python train.py --n_layer=10 --d_model=256 --n_experts=128 --experts_per_token=8 --d_expert=64 --d_shared_expert=64 --activation="gelu" --moe_layers=[1, 2, 3, 4, 5, 6, 7, 8, 9] --router_score="softmax" --normalize_top_k=false --routed_scale=1.0 --balance_loss=0.0089 --balance_bias=false --n_groups=4 --groups_per_token=3 --init_std_router=0.0364 --lr_router=0.00115 --vocab_size=16384 --norm="rmsnorm" --norm_eps=1e-05 --tie_embeddings=false --optimizer="muon_variant" --lr=0.00681 --beta1=0.95 --batch_tokens=131072 --seq_len=1024 --train_tokens=538400000 --steps=4108 --dataset="wikipedia_en"
Below are experts of layer 3 (counted from 0) of a mixture-of-experts language model. Rows are named router (the router's row for the expert), up (a neuron's input weights, with its number), down (a neuron's output weights, with its number) and show model dimensions 192-255. Each number is 128 + 24 x the weight over its row's rms, rounded and kept within 0 to 255. Numbers have three digits each.
After each expert's rows: a language model's description of what the expert responds to. This comes from a sample of Wikipedia text that the model never trained on.

# expert 16
router:118133155134090087102127109096085120099101126133120138111152120098116114129110133093124111147127114120103143104157139155121170118149139078081138131099124111142142094154170104130124110140144149
up4:147134111112123122149163139109124133094107123158141120146095115135140117145137135126120143159136138090173171127143113115128132074147093160117127142116154120135114140104143112124127131106156136
down4:135124165159080107120096086145132082101116138116119136159117117157138109135129124132105156115155095147149126100113170151048168142140128134159105143098100158122121156156122122153126126134119120
up5:143104129143102125117111115173150122114109113122146131089121117153114126124131098124072112106151135152113142158085145127131115114151114117112159190112104128137121148125167160137160155116120144
down5:106101127146060124145147129146176178161143122150123119102134147127148178147133129112115135133121133148133091119140143121114158159129117165129127125129108163154148076107152136138137133154131105
up6:135127094116178128121134108103125163136146095110161092164107150110165128113086156145143130118156084133114112131168134128104105146125136116122137096110150150138156137154151137131151156153168144
down6:134088097160132133089149130107092146122124111119144129147165114060145120183126115125136096152170084121111102133157148154138138154141120120136114104062107127136136141165106069141105136114105141
up7:182114124150129107134129164093126107135080133137141141122150175111163177140107149124104132153127111134140129100176110113124118115123131140094114146136160114092120108092146139124160128166085079
down7:157099120118114146129121134121157123137150112151130101094097123139181164143114184126062146114166090146152142177132099148157143118155100142150119110104124121133116132121108115123128118120114099
up8:087130116151134121097130150105127135133139147156148098099099149113160114111121095109107099139148155122122155143112147139129158130159092106158125124092079070152102089147116116116152109098157143
down8:158110140136140114095153103115141100127104142112140135147095139101104100145083116134145094117185132107096123143115165109088135097145152127112102099163126058172106110107131147104119122149143156
up9:111129120162100184165132143125156150115093164098139130140110107132146112123093164159117130091131091159097125150141138142133127160184105124129156110163108136093151155154149151148118101113104111
down9:087101166167091128132127122136112120118148104124141167114134158080118142142118116147161124122073135152136154135095129105087129134084178132078119129161114125104140164109118097169127136077151115
up10:140175088119105169118147127145109130131153124161173128106156127093112125161118081145162100105114162110134133107189118139150150112144104123128097104117151123109119096152096101136175090142100124
down10:132095162111135139146124125114106103137098126111128142133092128183138130109154125129136126118127146103115144098113148150110121119124134096118113132104117105164114155139127136128137097116078087
Description: O-ending syllables, No. Short syllables ending in o, often word pieces or standalone words, such as No, no, do, go, co-, O, ov in names like Markovics.

# expert 47
router:119145138116109133182086152161133136124141191178168166121104161125122084115113129150128111098135109112136141102115138158137130084076104117140148106140079119074153128147133102086161167154091130
up0:119118117189101149096155149138125117069132126103125126126115121135123127113148149159163141130129113087091127093131123133108135124094112098093101150098169173133121129096124171101121119145139112
down0:136116125120119164091104130116172132128127119124110118112126097115126169122092151155145155090138144132128127132117110101085106120085126115107146130149157111139127109131122118113127110111173108
up1:113134128140164116121085110115116147142160160126133140153155056113109108109045132129116114113133136160106154147104125167148167146168108124115175136179144160120158107147165109148135148126179111
down1:147114109083131125140099110135133118145145135097146164120110128072157119143131147120174138146122104077094157179133143138136178157079160155129083132155083115145070142177157162137142167086121150
up2:122094146116115080138140152105113124142136180093143151188136112104113118137105155114109104113157114177137125100135092125151126096125160103100116103135203097189123110151135125125179100144141101
down2:123092126178110085117114132129158115101148112111115107123141151105114142114105138107130114136074112152134173110141084099103125100121152173159095109162123134103136093111183158080144119111119124
up3:131126088104154138139101153125118121129111147135122117142169150112116154129135164110184162101141147120115143156107143118122133130141073149122124129158098135148130110134155133191098129107137128
down3:102081077168118144150136144167145146147059124098117123117144099146161100134123129084113118153146106134133163162120135098152115113073133141103147158113135131128122114130164167136107115174122132
up4:136151136140114115091137078121127165127128091153106119146121108113093137120128128149156135144130129136133113132136139113115138159098151101161136147106087172200089190119132143151154119117121176
down4:099132143106127135114160111136106122089137136151093145133140144143115102141153099136103144146168102124119152132136145103107159156092105104144110141133162120136138106107118106184143132164138104
up5:128115113119131096153113123117113137130135141079111112116144126183119136120150107143124093146083128095087120142145179140145155097134138166131133121170131133139119153099127112136083139072080102
down5:161143112150124149132127171130102094156124121114146114157128136155156150156134138121087122123106116171083139117143112153133176121143126168123091156095121117138127124125090118128164134099097165
up6:133138115127139097138126155121126140136155111116143127098162111139096172100135153157106137075152129164128113151156055109107109140146099108100129166116170187119134130112118090173125110149143149
down6:118117123113152147145099111158133129146123129138142181122139108133118119151113144152103150139141134115159153137162082128131155104151115134092127183099116164128138130112121116143149112140165123
Description: Symbols and U/an pieces. Markup and symbol tokens such as *, [, ^{, plus U (U.S.), San, Man, non and the piece an in names.

# expert 9
router:082131120152123143136137144090120138176170182121128147139130146157083088112099149134108150107164168173110149115101152090107122138136141103144136127141163167156111135134120082153114079095123131
up0:080131123110101130130118129134156093136117147107133132082132086123106111133171123133146070155119114163106168105140103095146129111121092102112133143144135130145148123143112140151179129103122118
down0:099117158114073108138161128153124086089142149134196138125112147133119145126092148119092107102140125152129109115153118144151127098146166198164083121124143169141110105153150117158119138130105107
up1:133142150135103124164073124134138156135130120107105110122141113165106131160122121144146163114150157136089148105120154112133127132135129165142111164105141141144092117099162102140154125128174154
down1:129167157092109149137121115165133173105142131169149108177085095115147149114143127115142154105127160095169110138148091142127095091132133123126139123122158064135157138140102163147145117126148074
up2:155112170127151105123142094067147104144106094115109130138115130121118127105122122105105181099138181132079156116076115108123151132128128151116160073169143146092109147118098171119138102134135119
down2:131155104112118133119110116099146108130107094152084131166171105118112088146125162110107120154159133164141120153098096144161151129132146152178164108118132147113156167107131139168122081143138163
up3:146161153149069099115109096119068099109105132144109174124122119096124137126147082102141098120130115134188127122109099154129146127111129134151140133148124167076108100157115167096093109138131094
down3:109152134149134136139124113142167143151186098155142150147110165097132163108120131155170074093107137073098167131129167146117119113102153134136111151110113121137073146126133122120172132135114147
up4:110131141114111135116115154142144123127113113151154140113149146171146092150156125144102139140097121141096116104103115052097133110139126094093167117130113161148114133144164171128116131093107156
down4:089089116119116152151114165092145134140111146146130180116109120150119161092160095105115135115108161120129132141091134137114144124127142140153124122112164099114162142116129139126148117105166099
up5:119133140099113125098141122115141145131124120140154148145104130101154154125117117194108126094118159107133138194136190165083124141162110131131106144127137119101091139144117132114167117131108140
down5:119139116094144140147127110124156129193156121117119117138102161155133110121172153124122125110136127126119115151125167143078102103098140119157125109139138080100129164106133149116087146103153155
up6:137122167095090095146087128141135127099131138125136115168110105161107149132116140125155131111132145140127023130111185139136133147128115127134155100166142119090147129154110146158141125145106129
down6:125102140141092151093108073137153152118121096109139142121091130094141114149144115115135134150083146117121126170156152157133122118141126105168167104131146142093126113101100146096169155099136139
Description: Word-piece "it/ot/at" fragments. Mid-word pieces like it, ot, at, ut, et inside longer words or names, as in legitimate, fictitious, Famitsu, Dumitru.

# expert 13
router:179112121110120096104143138139118118152136145116138122168098071090147091112113115125101118120146130088122098107125146122147129143135096109118129135116139141144137161169122119102086125135113091
up0:137124100138090100105123134120164120136137102101201129131101167150138131126151129137124128169127174162084090129102129113117139113139083086125136068163183131144153122127085114148137125133116176
down0:130109100140106096077126136105133103148161132085115138091125157125119131147150123156132120143117123111150117128101185108077128113087153091129133108138134117141153147114137129134126120109163112
up1:113129131118139152115102092115095103144154149180154125103111139146133074110087100129139153152144164130111128161104128130128118115114163168114117131134134130137124140068123167131167157143159098
down1:142128140056132146138138192152166136115147122135162132110161140135122089139104143146122135132111135132134135123136143087119134103164137126157122178107107132095135119100120131142145121167108127
up2:096120115109106102144142108112126115160139113098104176120104092097130118124132161101131155151100094100117128105154099121122054129116096139154205133160092098137163138125148131150115132130136150
down2:121123132097111122121099125139141117160125166164145153154118146116112144096133176139160153128112099098091108146171113116119115148151120122086129138097111125157146069147107132120103077155127131
up3:136121145125155140121139089100120128142164130142120155121126118151105098119135110113133184140144117110105127135129126135120156121127115138092123099139122102135068117148147139136152099110137136
down3:143147147107136109101163139090100139110170147111074159120151094144122074133118118097100127103120117114120129128167118179081117139157194146128138123111156138120126148120126114143125131150142133
up4:104158107159146115112142111154143124111123098158081134142137153155141173144112132182171093131118132090134143126123116107137099121153102120103099177161107170119099096125104041145142157089107123
down4:110161136155109176100125093136199192123133100139113142113120110110134112152111126120124083103139154128128159086129096157116138158145183092139135105124127170136121107117119108150144128102110106
up5:145105146167144152159145195134120134136122129039086086140133077119158145153152122112129131107135117159128151118128151124160141100162110155151129140086134148118118114131133163131134169123144132
down5:112143108133160126127112127144169136133142121138085107138111130130165170144147149184135184122116108142135191154137131129114140137163164130165139127147170120111153131180153133106122126112131145
up6:138137128152103147095088101107147107154152136145146164115106127143156088123165149153096151092133145163161123116122155139175127136146166125207118117149100129140096130115083079079136110126119191
down6:134117146130139129119098121137120121122104136114095140182113137128113108130140162165171166123118127122143141132149122146155143134170142124117164124115141143115103136103133114095153125137177166
Description: Non-Latin bytes, adjectives. Byte pieces of Thai, Japanese, Chinese and Greek script, plus descriptive words after the or a, such as second, short, Original, debut.

# expert 4
router:149119142101156123111061159143140145093157143114121136161166102132110133080102118124152105120079172072135140105143133105134132082147142142159126114116118102102101120161147152123135150085126089
up0:166121139147141106139172122150143144087150136159117156090107119152128112111123130147131136142124154119122119111115169174170100126170148142134156174127133117107181092169098161111152124130108061
down0:104138109139167117111125088146130120130113113137172111132114147106090104101066103127130116114110130146162106165097150151099145122158137126152117134101096127186133093098044109134123115110090119
up1:126173137118103147140074148128118133109134188140074106181164121166137114174149171103125159072120137110146117110154119140115167100157108146118140116149119148130108127157146100114138124115067187
down1:134152159148118119130118085129100087149164142109096125084101085143145116126135126131119169121138130148104107163099084126082149094095103119103180158076145128159083172126145123125138154184154180
up2:130145183100075114141162162106124119140139079121116142146128116130139120140119159106111109156179111069136160139108122138143126105080115116128134129162132136141166133114176129098122134136139113
down2:137152119116142163128113143106134164129138135139144087148113100157088128148128112087150152146108159149117150125130149140179185072135144110083124142083103121142144130110134127093163115148123113
up3:140158139156127096132135073159145142175132113128155100100070108159098115124048135147132096156128157112140122121090130115124117159069112128131149134135106144104127161106117135088123052150134112
down3:110130145116160157112156173129085091124119135136122121122184095107127125161108121121136129153106148086128084131150142135117134132101141108181094146157145144113110092142137141131083130082104099
up4:128112137105112157132172122111130158123112123136120132148094123105135108144127133135110122150183103143183157130114139170115112115147138151177133140142097144131136133122127098136140144111120152
down4:134163113087127101105105134101161109109071128118115105115148120140127135138100108111139149155088147125172113127100128104143123110144122101132115110139158104117106088140117086114113171141146098
up5:153131164160097128127075117146120131121140122125130135117088133174155107107107134120134117150119129161139101106158114127103135134124138127125122127127116124159082132112141145157144151125075144
down5:129131150178100138113107100123137126134116072166129156103098153139104093105091085141121111147084132091143173080151130116125143157090131118133117114144123098113090133109122161127136097125138121
up6:086137136148146137133138160144099153102104101124167120137153106072125120117155128164128132119158146111135090125136109140141184118131121084113126166135073131153116142141105101130122134144137134
down6:126101098085152102161095157085104093114121141143075104105163127147099152147130170161149102158120156082141088112130116123131113130095111092130148180133107117113098107156122097081158145145098086
Description: Capitalized name words. Capitalized words inside proper names of places, institutions and parties, especially compass words, such as South Carolina, New York, Communist Party, Salt Lake City.

# expert 11
router:119110116105095135098112130138171129113170144131114132152144114151114105143114131160097156149163144076105118127090135124108160200122141107151136160162126160094135123128135139143179163113123157
up11:133105155121095134105119173103130113099136142117113134135128068144166143125152124128125114124179113105116153135147116157179049137121152113153143088129124118107140127147199141100127136106124133
down11:121155094089133133206115127147130140103158143116156161126184121133149093119103140144138147153166124112170143100148143144179132092141118154131122108143124095139116081147135151119144132143112171
up12:135157139141125092120149154146096164109140098102113120145131123151107148183097096176126141146099110133172077098125144132091117115142152138164099147088123088159092082111097170113110136147121091
down12:127109127126095101105108112180140135125137102127120096150135118104118123153152140079096157131101148149110119142097143125093163119114129128109120076143133127114119142084139111103088160154145137
up13:111156074128117126116168147139166145099139181182136138125191113115108117154049129120095157102145107130150117141113150169103168151069118115144115125132106117124131124129083190099123151120113122
down13:075114116147145144135153120121128164165169177099094176130142163121169109133116132136122169136126112144149100135134144135113104107110096114108148068101131111110106132119102145162111125109100131
up14:093105159119096142079129153088121112162146155137118108121174147151131143095115126133116117140155144093130139132081110146153136106121114084143150154089129092112129126115134138100111167127118136
down14:137134129132155155089134102118173154135136134126141118132130099131142094141149127156129064137090115142158111141132145116113178123126164116116115124120169111096161100126150131089130088092115139
up15:104132132142146116142162135115162122151147138089169147131121067127159091129098118109116130113155146151138112135131128134090154143150152127097123147154131117109145142167171106172150096131167098
down15:105129123131147071146142113137156174133114095173145134118126146145151125129155134070107141147121146107142123128108127111121102134145133170122160105146124157111101105145131153148115136151127125
up16:127138125146089129104093186146126114088120089150118157156131173121109144102083127094178150113088129150140125110142153114141149154127100136134106121136138212158125095142132168072148087125153094
down16:145135119141139134116121121079118137118151128129137184102113140121139110096115117102137092138092126107138137103126079193134157128093124111132103133112151138151114134147123147118182147111126110
up17:163117142126151173106145072164073110123088088170082136144120097149141136116144113097151145137149126135138076127125124151107155122133149092115126172101113181155103124124153092128135170097113140
down17:144133128116137149137080132121111128115157117127129121107102093134148128145114147101150128143126103137142119125170129134128125129115112165089079089135128157136126120140120134176141154086073086
Description: Mid-word name fragments. Word-medial pieces, often right after a capital letter like B or D, inside names and foreign words, such as Gu-ber, D-ire-cted, See-le, E.

# expert 29
router:121149105137084087114133114129104134095112122133107131084130109122149117124083114083137135140109129092127139101163143152142140141160140128127126164069120127178122138154129171138168120135131139
up5:140103089134129129117107155116109139112167169145129157129130164122176126124172083164136109119108124126122145137137128132103129127131112144152117127120146131125093154120080087131122140151132069
down5:092138145110128150162142128112142099101114105121101136157129121112129146168126132156107113113107105153141132120128166091129127144154124151136130133120097106128120140092081126126123137128166138
up6:108125094093099121150111126137069123137147142137118127097151105114134105108114102118156152097157118066133144116138123125124084122151077138118108124129132168172103114143082127154094155085103139
down6:141105144107137166122116098123107115077083128176116136151119113130151107110111105120164104112127117189124081153141127127155175133151097121160152112118112134129130124147131095124132095139122101
up7:172121133168134117145179122140160074164119129156097125098115103085116155100148126124135078130145141092157164148098114137081124102125136115140108163119112148139107141124120135106136099172151133
down7:113135161157109139120131120178082140164142134107105111130172102113148145141086103133112131153120134128119166084098075173125112115138140135153091149138123144180132121132130186141140150125111127
up8:142087108090099118143113167144118120130091113158119114131112148169140144151166137146150140153129169116163148132168116174095083127095124149129159118108115144157120130087132139117134115095110154
down8:138128164105127164119112154076087147126131136132155107128129128144135083098138137134130192132118120142104145146154108128105132161134133135136085124146158096084145164108118092069109084098122127
up9:110128131144158145056133103108088110142133122138131110090150118133129125117078138118186141121155159125151133087179160114099138104129133090139100166141151091128097143082144087136100125143094106
down9:167147124120118087098147144142132101171103122130119096107141132095169104149147130128134147150121120133120186128148206119117139161148114128090138106125136159102113170094139111148117124143137121
up10:167130081117127159116137105178171121112163101118174124130127101108091135130118077075116116138172119140111147116123170117140134101162145133121120147104159115092115153116114142096173149131123141
down10:135115148105091131080138134147185125127149100111104164167141082141125151098159117130123111139146116128092124144133137153124119128149134164168138113146116144118129118132089166113148152135108154
up11:134114148125128102129168138145079096136117129122121125127113073144121147079111117147117118114128117095145121140108058129154114105137137135072146135151129129147136142142119137144128130140160122
down11:138134129140112139075135134184135129097094133118130101102118133123105127109118102143086151141160123137154110177124102141121120113174143162133144130148088153130106112128145148165122097130074131
Description: E/He-type word starts. Word-start pieces with e or h, like E, Che, We, Re, Sh, He, in names and split words such as Misb-eh-aved, j-e-opardy.

# expert 62
router:124138149173114148131136102156120117188119096098125111140145163114095144144165113127149130121139098088122108107097147099103103091104174104141133124160200151152150126178139100137126135151120150
up1:090136096111149163133147134160112127159156150158096147118143116152125156160128149199120117153098113129124125104138126099141153123154127135160183068131135135108127107148158133112119105123094129
down1:109130100070118133066174131137122118156101118145124146140139172131104148154089118125117136158113160137154141119157144142163147127139153103100132101147132133090128108166114131123153155153100120
up2:107181162150110148144102140143120115108120141152110153122149146097132133138133098117140103122146141141117149156151158155149140115166097130188134155109139130128114085109123150147120136133151168
down2:121132142137081137134146127119176132138129090140108146137121132118136170126132082077088142186118172158117122141140093159112144121142111081160079076136119155124134117139151107117132156169142139
up3:096157117116152160133138133073146169107108150110127134099132168154123142079090125150124100157143131145152139111145085149124174152134112082156139124132106118133088170136127094183108137155102130
down3:111076165153142130115158151112126102090095151117106103113132116147133072147140160145118119111145139105095086138121119139106093151154130176143091138067104120128131119120132143130136173070130109
up4:111120143097111139117115091132160139142164142113156158145115112144126149143111138114132153103173109154134073067131142145150101127078083085126118112126153146122187149118166099094092082145113100
down4:108129152126162119104144091105121135137127110087136123150101108111122120125136126123150105153128124098062094096121128131095113133121104126131112168147122135141112083095104136153081146122128166
up5:126125123137089123080124152085122127190122133146078102119125094094131146137192171120110135155177129145100149113159141117090138115122098139156100136129128161102090124113167115101122123103116131
down5:157158038122174168173123159138125131094157109145163140175094142082171142114116134122143085113114102117179140125160110108152131131136090135108117127129183135125145118143121175111168128128104151
up6:120118108115171109122136156106174176120109121169128167116126140145146145120110074089158123081126118109128152160076123090106117127134118159128127085156140141122138160122101090111151161100159125
down6:137111123170122179121106092125128124179131126139130111154138092145125110147138140164073127123114130116153063111111108100088120122081147117127124159164168110118142134150146133141136091107170120
up7:096136111105141129161120109179162108172153138160117119144154124137114139100123120157114122103139158163163096103114097128104129126093143112121155151118139170074138143099095136092143119129110137
down7:108130124143135090122129131125154112086104181140105128183090125142127117125143120150148130129139141106127135127118125117178140102143120120097208104123124128137137171170131119133136109110114154
Description: Main verbs after auxiliaries. Past participles and verbs after was, to, he, such as founded, received, held, called, set up, published.

# expert 33
router:143129122103135102165132137151137129124086149135120148071117094113142105082099135119104115117152140093124143131109109178130133142156132101129142127133149166123124137103112134125147148173125136
up4:136144101161142158138098151140103135118142134135136129138164148144089138090121106094158146126180107107150118142120089169135102064084145133116145145158157117104129112135127136135142092139126121
down4:135133140090113104152138079121161107138141110138120157152139120134144109133108151115063113117122150146102131139146155103138129137161133095106106153115120129129113149128142097134120148094151115
up5:125090132151088119090123116128109112175125105096134099108104108092086121118188135138129086114141103128165116131177145136113137146142140139152107120168140103112085131145145130092113136132079118
down5:134176135137170119127077140094117113110119103147135182134120129131117116134101118103110094143094137122117106136166161133119104129083119115087126143100144124105150142152117132151079099163100114
up6:124153178159105122113160107124145168133157151135138135139177100140178081148167145085128157119146152144118144143128120150134136147128155123137141124093142142119126136083111136180064073152113149
down6:132086143115138098129118140106139134105139127117140090143100183131121146106152133125102139122075115128152091126081115128111132110126132137117106125105142131148086133150107102096116147106116087
up7:137142121136147161129139142094128098121169140081163097138172150106151125130166110155095073117144138128140154149146094102150111151098116114150081115115133148092093092119117135145126129158119084
down7:125125131131113103129160099138146120133137139159089168155143111128170096145108120092101156140140124126111118146136123139115077135115116093151142153099129107120140175139127146116101161116122119
up8:141148119145142118097119117154099111120135098121152151181138135137089120133104150138084126181156160120124106147140124110152148094099129144151148120113147115118135156143153133123102141139130119
down8:152111089133096134111112151174154129117121138089138134093160111107090118126121138134105169156110168077165119152126094153113134114117135136154137128130144082086139155077083111170119140122142112
up9:116160129122124145134163168111131178166121173152156161113112147149161139172126135140110150156146116174101114117082146113103170137119085131137122090095144131119112141131137092159113157071132122
down9:122159136091106138104114071164137136111154142127118106113118100133094132088110134178150067103153170106126214147133145170164095126153116118118142130192143145136154101109161155141123077122147098
up10:133140111086106115125158100119150131089106124110157133121107136123150141103164105135149146107104131134122157176096140148059108096135102096126097137139130149152166161110096129090114115152161144
down10:104170161114115127089196125144117157128106117159075134081146129118140104123097131135102111138160143171138143145156122100134117145121127126166142131141099123105119103126128128124097099098136121
Description: Articles before noun phrases. Indefinite articles a, an, A, plus quantifiers like each, two, several, beginning a noun phrase after as, with, of, according to.

# expert 22
router:103128142122120118138134129161125114119104109098171135128141115133138106159120124093117146125162158140135123119110153129089134078114114132138122145111156170130146151151108109088149138183124079
up1:137183181161086166134154128092054113156111146083141138100178143140124090150159139129098117164099097137105143098163138086123147147128151147068123133161138119140128132149103102133121134144145129
down1:085086161108124127112139136131139167147163112132168156130113097131123124151094098126089150139067155171159085119122133123130104168147146111183134138122076123117127168150110161122102146137152178
up2:164130143126148113119125126119141131146113163082104168104144144125090129107082167125128142141189146096131132137119174152126104115095111114163127128126131146155130104101115172118150116064118125
down2:132186121128128143164156136124149158118131138112161107141116139130176098103173123119167122123162105117116130153117141113128140169133127130111083129089136168074151122111131093151067124140124116
up3:124161123139117122134088094102113158150166105143134108097120139131129116124179129120138153111109152104088155178129139120102091131138148114169137141152191162152114105151120137118112134120109177
down3:131134119133118136106183142154135161161139119129110120167129122155138101128152135085149116102113123125150103096142151089144136181108094103097120139117131129159115176119139148133116152133080096
up4:109122132141136147114117133147129162148132144087115124115128149147137124120118138045112142146130129127118130101146181207128147143110149138133107152153149142192137173120137132133094184149112157
down4:151132093153082073107139122077137109152101097134169184101122068151120099125119114160144125147104126132129123146136136109157116133152149112136186124132100128112117113121148146137132166151098153
up5:100120119112103132116099118130123141098130150161105146115072103147112138138092151120108180085148136180113076095165093109137111135149098126106150157147172090139129100183126140146118132141199140
down5:148147103119122099143122153168138148131169146141091060132142110139121114131129175152059167114102112139139150162127119119147152169122113123150127169135146136173120118123074121156137119120132159
up6:148145151134141103132100125138159130123111111172123144161123137097128147124160118158145096129139147106138128087123141121105121160178160132126175124177147139101131141086110122152137125094089162
down6:147131133184140154094161147086094189089163141112196121154125140110140127140119103123166135168129146110120160127092077126083147160090149121106098120109129117122124101066152139122140132103153122
up7:138149077164088133144101130148129155137077119088118130140117132139132147152127117187076123114121094159112120139110127121144123112155131081118086125151128144127116099156105132118052173140166157
down7:161109113144073089124157160142111150118135140162092137134137177125109153127100175095126156138118090110163122094150097136115130140152165130162109105156162126144130143165121120187110134102132126
Description: Verb endings, clause connectives. Word-final pieces like ing, ish, ate, ough completing verbs and adjectives (sings, selfishness, thorough), plus connectives such as while, but, since, said.

# expert 36
router:144118147164122153148108131120159116160125062108121120131112094127157119102109121093121121126132128079125135174126126130117104084137092092200183117152144100107164173146122102120087160099111141
up0:124136114116139126111152143177129131142128106116112144094103120113106162142155127104126068150106126121128106149123096099153124151114117137137110137169092121141148164117105143110092128104109162
down0:132130117087140145127135126108193143106138091109091115141113130147119151164161140145117159159129103097139135166167101097139145128138159158130111109168109135158124086161129126209097114147189156
up1:154187074096144097117130131126177160127120142104129153147113137142112143148120102126121104139145150105169093075107118153106106124119077130086128134110144153089122121141121182138149170158111105
down1:137144126127160111139163144127113110122155108088132133103121088095139122160129110107143101169072111093139142120119135147098122122149132144167092149117121163124167093100148104119092128132113123
up2:148186144116130114116130148154130137117106122147128171152099145162127084151122156126109122112154108113113151131092119125089152122150125117083134136107104113115079097155200104131100175095078143
down2:136166162146146132137093139140115141130124150140156125143097134093150092126145120094150105126101138147113173106120150092128148104133145187113156113165064115129140135134132135129129161136072147
up3:131118120116156122097113131190149126145117130126123105156125120109136120158134134078117111111160113130113172145128134167138127140104113107081127121159157158132129160139121128135127145146089084
down3:160109095150138120132131116128117148135134117127148115142129101109107143141164107115115175125159109124121173146121135172144183097121147122156137165107083127146095153125131106120114128127137122
up4:131099141143092153146089133102135139127147148142122137106135136119103111133112099117137121137137066119090148121102157122124124110115172128149134129135130122096108107140159104105076160136117131
down4:194151150136147130093136124117170149099121136146141122138154109165103117142130099125130138139148120136131090150129124149115131126139127127137130147153087088134118113119162119086136144127165167
up5:112147117113111121092149118135143114111155114127194155124141147140091098124105115129101113169100117181114158112128148114103126155099132088101131119125154163125117119114141145111120113117109123
down5:081125119167068162120140150153095096126098116148159169155182114177123110096079132114094119074100120156107138099136145136152085124118141128106122149118111185121116123141160119111114143121174112
up6:099114115125107071134127095088132137136128160117115141113104119158143111137150108132135110137126151166142123147143134147163137154116119173152114127167126124135091107093154173154133139114113136
down6:117103101156133129113132142111178115093135138081123126127085182132127135130102118118118094119133096124091132147153181132114138125135154181145124142161168131102113120114136109156077176098102138
Description: Common content words. Ordinary English words and word endings used in prose or headings, such as known, used, published, cover, text, video, episodes.

# expert 38
router:155111138133126159116149159114090123094177126107139098145119133134180112151107168084089135144155115157133139111136153101110150137125157091121153142129178114096115089115162151140118101114120099
up0:113120127134141087123139136145112140109155174143107113110136139147121099138125165118100125128127098160116160110168138123132104129115112117113122112143117109138109090138154161139145141106110126
down0:125158092092198173137159097123094145131098123155126144158111147127131085172140164110128092136155133142099127077135147114164138127122083151063134087152105102177113165139119129093151141147105130
up1:112160105121144130095157148104132125152112125153149152110102137094117146178095134123141169167154119152093118128129158120092203129135140177107137143138108138100110128106121151155140151103116099
down1:146073140096116132133093121137092110140136123103119087147140081120128126120139139120168113131099160124188071131096052098128137169122149147101152145112168111173101151149147134104123098130119103
up2:120121176127131137119118128163108110109067097091165127069101119111142135108192138109150181113133127119133152158153168129124119116128105137128135118107143089133151111132125097123159111102142171
down2:133107152146139126128120127095172106145122157076157121145134082130129120112117070168161139144128113088119131098103120136135125085145100110152175127076109170107117151093132136130135111158131137
up3:125161114128141160128143139143165141115127120129176103113138104157144148124149106125167161169124159100118170150094166129131138144125082154117137122124095161114112152141074139136128117085099158
down3:115102143131114169109189098127174121135140122103099098126127121083126124124140130134147157135137114112088134122111132113072125153135090115113116097096102071128138126152138110111149137109164129
up4:149128118130146147095108114076145112156115115156174095106163154152202118166144155145155185124154171155135135127143121113142160124130149147134061119115153133127129111122208102117128132092153161
down4:118160117128098132104106146100115097106179141154127115087152152158104129136127152124135140119120119087125119131134087144191137121125130139108149159177153104092095125164129106108113118134117141
up5:155122132145122110110120142156143152135124116136116086111125109114109119167104153133135095130122125140136144141097133102132084143129149093165137094156160119159150141111134093135097113156133152
down5:096119075113132142089130155161144132108154148121171143138151163095129094093168145095099119089110125107115113101113124165104138166131114141111128153116102135095123110138135111128146096071158143
up6:134135122096146135151083126104111150117138146101146123146113132097130142148102147135167102084107137179076158158153124165123122131125081123095086101086130129129140094131169128096107156121131130
down6:137110161123145135129147149159135169095125146126111097116101139163061141101132107119158174176135134131160154147115074134138152184102110128195140157152130115164113158173146132100165141124107127
Description: Pronouns and quantifiers. Words such as one, some, those, either, each, him, into, only after verbs or prepositions in running prose.

# expert 44
router:107157119158127089144142089139090143119149138132126148134131109113114172120133129134128127117144135078143136165171150178118126164171147135071098101143130132157115163086134150167164103099149144
up1:116135142143130147140077130147099157092081153139112171147151140126141087106099111113113146082112112121172109140109148165162147150118126147119168138153152090128149165126125114149136149080091150
down1:140088110094187105113167168129150142159114168128092130138118124140114112100110087130107036106123179098101124146097135101090111114159141136110079166133094109123150129109143122131140131129132112
up2:111094113117062154157080119158101106113135161143119131109098110149142100115152148129107140111164182145150134152113126160167152137192083135135153134132121148122129125135135135125127193122107125
down2:101136088131113102100153134156173118083139121072090152080130107080143137095084110173122137144148128099125098138146111101142102145116076123121132135099164136139134165143138142156110065118113135
up3:109133146136116128131166145119118136124106088129138132068089159140112131108133139130161129132089165122140158167144120103121178115102140089139159134125143123089087140090149141130156157125113175
down3:137168167120108175149125135106133115115162082113124149122127167098158112130160132077105086126152098095137149106140110095141118144098099151139133063103117142120150127075124183117144146119181107
up4:090121107125180152126117108150123116149134163111169093162156108172083138150108152108067091143126131106100092156095136102090113155085140126092113124167121124152112108146124101111071135121143127
down4:124117096112083138126130151124131157106178154152178086162116137157149136163153166139122146097116116143108140105149091145124115157127154134181153129057190139125079126138176123088163133127109137
up5:113149133109154124205161092147136143075122128124118174155181138134107148121107117121132113171114097138134122116147129088159134138112125097148149123147192125146137139112101114128109109096126103
down5:091143119084101091163141117093147116103081121160137125155123061122107171135135108169118146096128106095131121128137166096092134131117131138132142154125116160105132116149114158137106122101125095
up6:135139133180118108131147129104111123136123131108124139082156138122147139136101105116151168126148120090110104135164130126131113052105145107157104123087112125135109102147143113075126130139104143
down6:118125087121148120138184103116131104091130177151129107125122121127093156136124117115117150133145137100132161154174138149126113172109157124132151142106120134164131102133137113165153113124166130
up7:140126131093134126109146092161160155202164124098136112131122119077152103164176125132120064080133107123149131110112157114103148164151163115095143172114126138137137183115144136125120171115114096
down7:114117135117120138120105150144146147131090123145118084151113106103123116088117152116123143116143129133098129092144140158126154101175138114099122141083142095124072149153112118162059091128099088
Description: Romance syllable pieces. Short pieces like de, te, ne, ie, ra in Romance-language names and places, as in Ponte, de, Sandiego, Behar.